config.toml
num_hidden_layers = 19
n_experts = 64
num_attention_heads = 5
num_key_value_heads = 1
norm_eps = 1e-06
rope_theta = 10000.0
final_lr_fraction = 0.0
z_loss = 1e-05
train_tokens = 246100000
max_steps = 3756
Below are experts of layer 14 (counted from 0) of a mixture-of-experts language model. Rows are named router (the router's row for the expert) and show model dimensions 0-223. Each number is 128 + 24 x the weight over its row's rms, rounded and kept within 0 to 255. Numbers have three digits each.
After each expert's rows: "comes after" lists some tokens at least twice as common just before its tokens as in all text; "gets" lists some tokens that make up at least twice as much of what it gets as of all text. This comes from a sample of Wikipedia text that the model never trained on. Tokens count by the router's weight.

# expert 21
router:129101168161139117137173122123121072136161101143156118106144151156088138134097157075116136133093163083160110156173126132109139095131129102100098092147132108108112101116132103140186143101168127156138126165118132118096129164116139087132123124142135132109110104097114152111109153100145123127118124140163125094134117131096112104128117145127107106156128102168105177113123143126103101119109150146133138096135151160078152123092087118130117083137115162108118112126152100079125112145083110149149123121164146129145114151120124083118135127123142112167135125088164159129122139108080171126110155167118149141128110153115151124125098117184087095154145159168103126106140136092172113103104
comes after: "\n", " |", ")", ".", " =", "|"
gets: "\n", " (", " ", " |", "|", "."

# expert 59
router:155060135139128123112147111095119088150118091146134094090113146144116115096128137124116127124122138079162136170142153091105144118147109112135070133140143085133155113082119128152149122094121129113092173152084144157146090143108114070147109144120154145163123106104132117120130099113163162132103115129142147130135096116127108129090138151072115114180155104150117157091135179120113127145100149131142143080152173159119119164126148151099117096143121129126120120140147127109144130144094109145134106152154109154123114168158114125125149111117155115165110109114160138134075141102127111099151171165113144141121119144108170103141089117130086117165152117123101089100142160083142101125108
comes after: " was", "-", ",", " to", " is", " and"
gets: "\n", " s", "al", "re", " comp", "le"

# expert 49
router:151112156125134106109172093125125129154141095128127124104106148145114116108130161099116152146096144058179123166147144125106108113153085128107116077143147132092134143097144117165178148087135118127100142151101137144096142144097136106129092140136146161147107113117113160090128111137158146130107147155129172124129097082117101110130123131101105077148154117164097136104125137131113143122123164149136164108144139138107160137088107146124115100139087155124102105138152126105155134143115090149142113135157160169145115141144114120105182095115168115157151121076119175137111162118090169101100146160111149136147106147121141125131101121155097119137156118133088114109150152065157132102090
comes after: " ", "1", "2", "9", "0", "|"
gets: "1", "9", " ", "0", "2", "8"

# expert 39
router:113081163120170116135143100109120131156126115177149105116106135141114152069110118132124122134132127111144133153156148107113128118109118072130083118143163126132143093081170124111162162114175118130086127167071164155114102142120124108131104147139160125146102097106082125079101142120146131157123148131158136143159108120113117098093099149108111115155155118146123123124115156124102117132126155148121141112136154131100189137118120130115115085159129136133129103133158113094141125152118093161152099104135160136159126148141119106111209120131146132193146104113162126153107162123102164121141149140074138146121099145109115143140099106116091134171173150147083113118147152099146148136133
comes after: "\n", ".", "0", "5", ")", "7"
gets: "\n", "-", "==", ")", " B", " r"

# expert 37
router:139100143133146097098146107120096106119119105159128091108110159138096127112131160097112138104104150107169126194137142142125134091125110103126126102133158113082142134120172107165150120119160111150113160142076128144112096157107126097161102141143170172144115110124124162119115114116135161151073118135164160096122091108096118094116111133129133092143140075154124154103098161146114138135129159128155134084150145150138161148094105119125113091159111164121106109140151097095135121136112098153160110087139171168137108137165114128119180123132136133141165105116112128118145170102098166114125137161116139138147086134098131154132121111140115107128178177151093127117146139129136082101090
comes after: " of", "'", ",", " as", " and", " is"
gets: " the", " a", " The", " an", " A", " his"

# expert 57
router:135109138127153103111134119127085126140135103135118080099115134138082126121143165094108161167130146092156132180136158147112150077139126104117125115120143125073117116103155097142140125116152101128104149126140173110135104164118155110163105179150137164172119075134126180111134124140153144154112141126169165099136089112107109092115107144136107073123145092147123149118114145139111133117141149146152182118137123152128144127071113131098125094150093177113100094137158115120125167142094121135142114094141141146119098135156114114108152109140122099155155110108145131132140142072093197132125134140111145166141106148121145154141114115158095118141137151134105149122151130109149093077095
comes after: " of", " in", "'", "0", " for", "2"
gets: " the", " a", "0", " in", " his", " |"

# expert 5
router:140111153141128085122155135105116093154153115162117111130128114149102148106122142075128141114112145100166092158128185125108157081133090081103127130138153113091133138121166144142147131137183084137109150158098145125109121143103109082137104151111144133159104128107124143078139142148151137151101136122164168114188112118110080109088108156086138088111146113196106142093131149103098127142109157143134165109139118151118183125117120113115106113137105168118125079153144139086125140139113109152132099084139144133116094144142124121124137093126155116175148111116147149166094146132130140118122132121128146174137110152114132134132081113149089102135143126157097141127129132115162073121114
comes after: "\n", "ed", " was", " is", " He", " as"
gets: "-", " the", "th", ":", "|", " first"

# expert 31
router:120074135149126098114173116125106112171137114174126120108123171136109127076089151091130146150130154090142126146145123110129124103144123113115121107121115082083132140087136093146156147119175120107137126157118119123123121146125143098120114125146155121109119122142123127112107143151150142129117135123142126123152104104108046125127118133131120117154126051160122167124123128108117103138106167156137169117143137151092132154118103162126093103165109196093108109142152133101127125137101110157141076129157126146141108164127118119108164110127145120169133093091147134138098153127085156114136157141118127129136113148086137143126117117170109125182155140162066102103174137083137099113090
comes after: " |", " ", ";", ",", ")", "4"
gets: " ", " (", "\n", "3", "5", "4"

# expert 28
router:135099176128142132112153127118118116134141107137136121131078138153130126113118152121128138128123143080168127149162150122101126124136106121121122087153185112113157138087160121166147145103123140131089131121117153140095101149100120121111116140128146146132096116106101109088100160107164127145116124150133174122131075092111095122118108150075067112140143127164123129093127163115094106133131153156142167127142154144114165146131085135083106115134113165115123121148132082118139128127109111151154118122137146165164084164165098126129182084148106134150147111110128157143123170122099130074135136145106176147106116167120145140140088113130081131136164142156085121092118119063142110107102
comes after: " the", "-", " in", " of", " a", "=="
gets: " s", " S", " A", " T", " B", "9"

# expert 53
router:171124128174152073095179136094100119170138134147138140106118125128131118116103181092126133147115173133168128157128154118137124100160103119102108119117123097071138121133119137156154127103130133148077136168135149148121129174078091122144128134155128142156097125122105161136139135127137130122097161141167136080144133118096114075134132126126101118130139111171121144121097143102109114144082162146147161117144118139102148104124069153116096129156080148111104120152142093118128120130094108156140119109134160192123113161143114105105141115109137121125152114113161132128141135140130115112151159181117112143139111177115137118157106082141109143140174121131121085105167161108134092080103
comes after: " ", "–", " (", ":", " M", ";"
gets: "1", "2", "-", "3", "0", " N"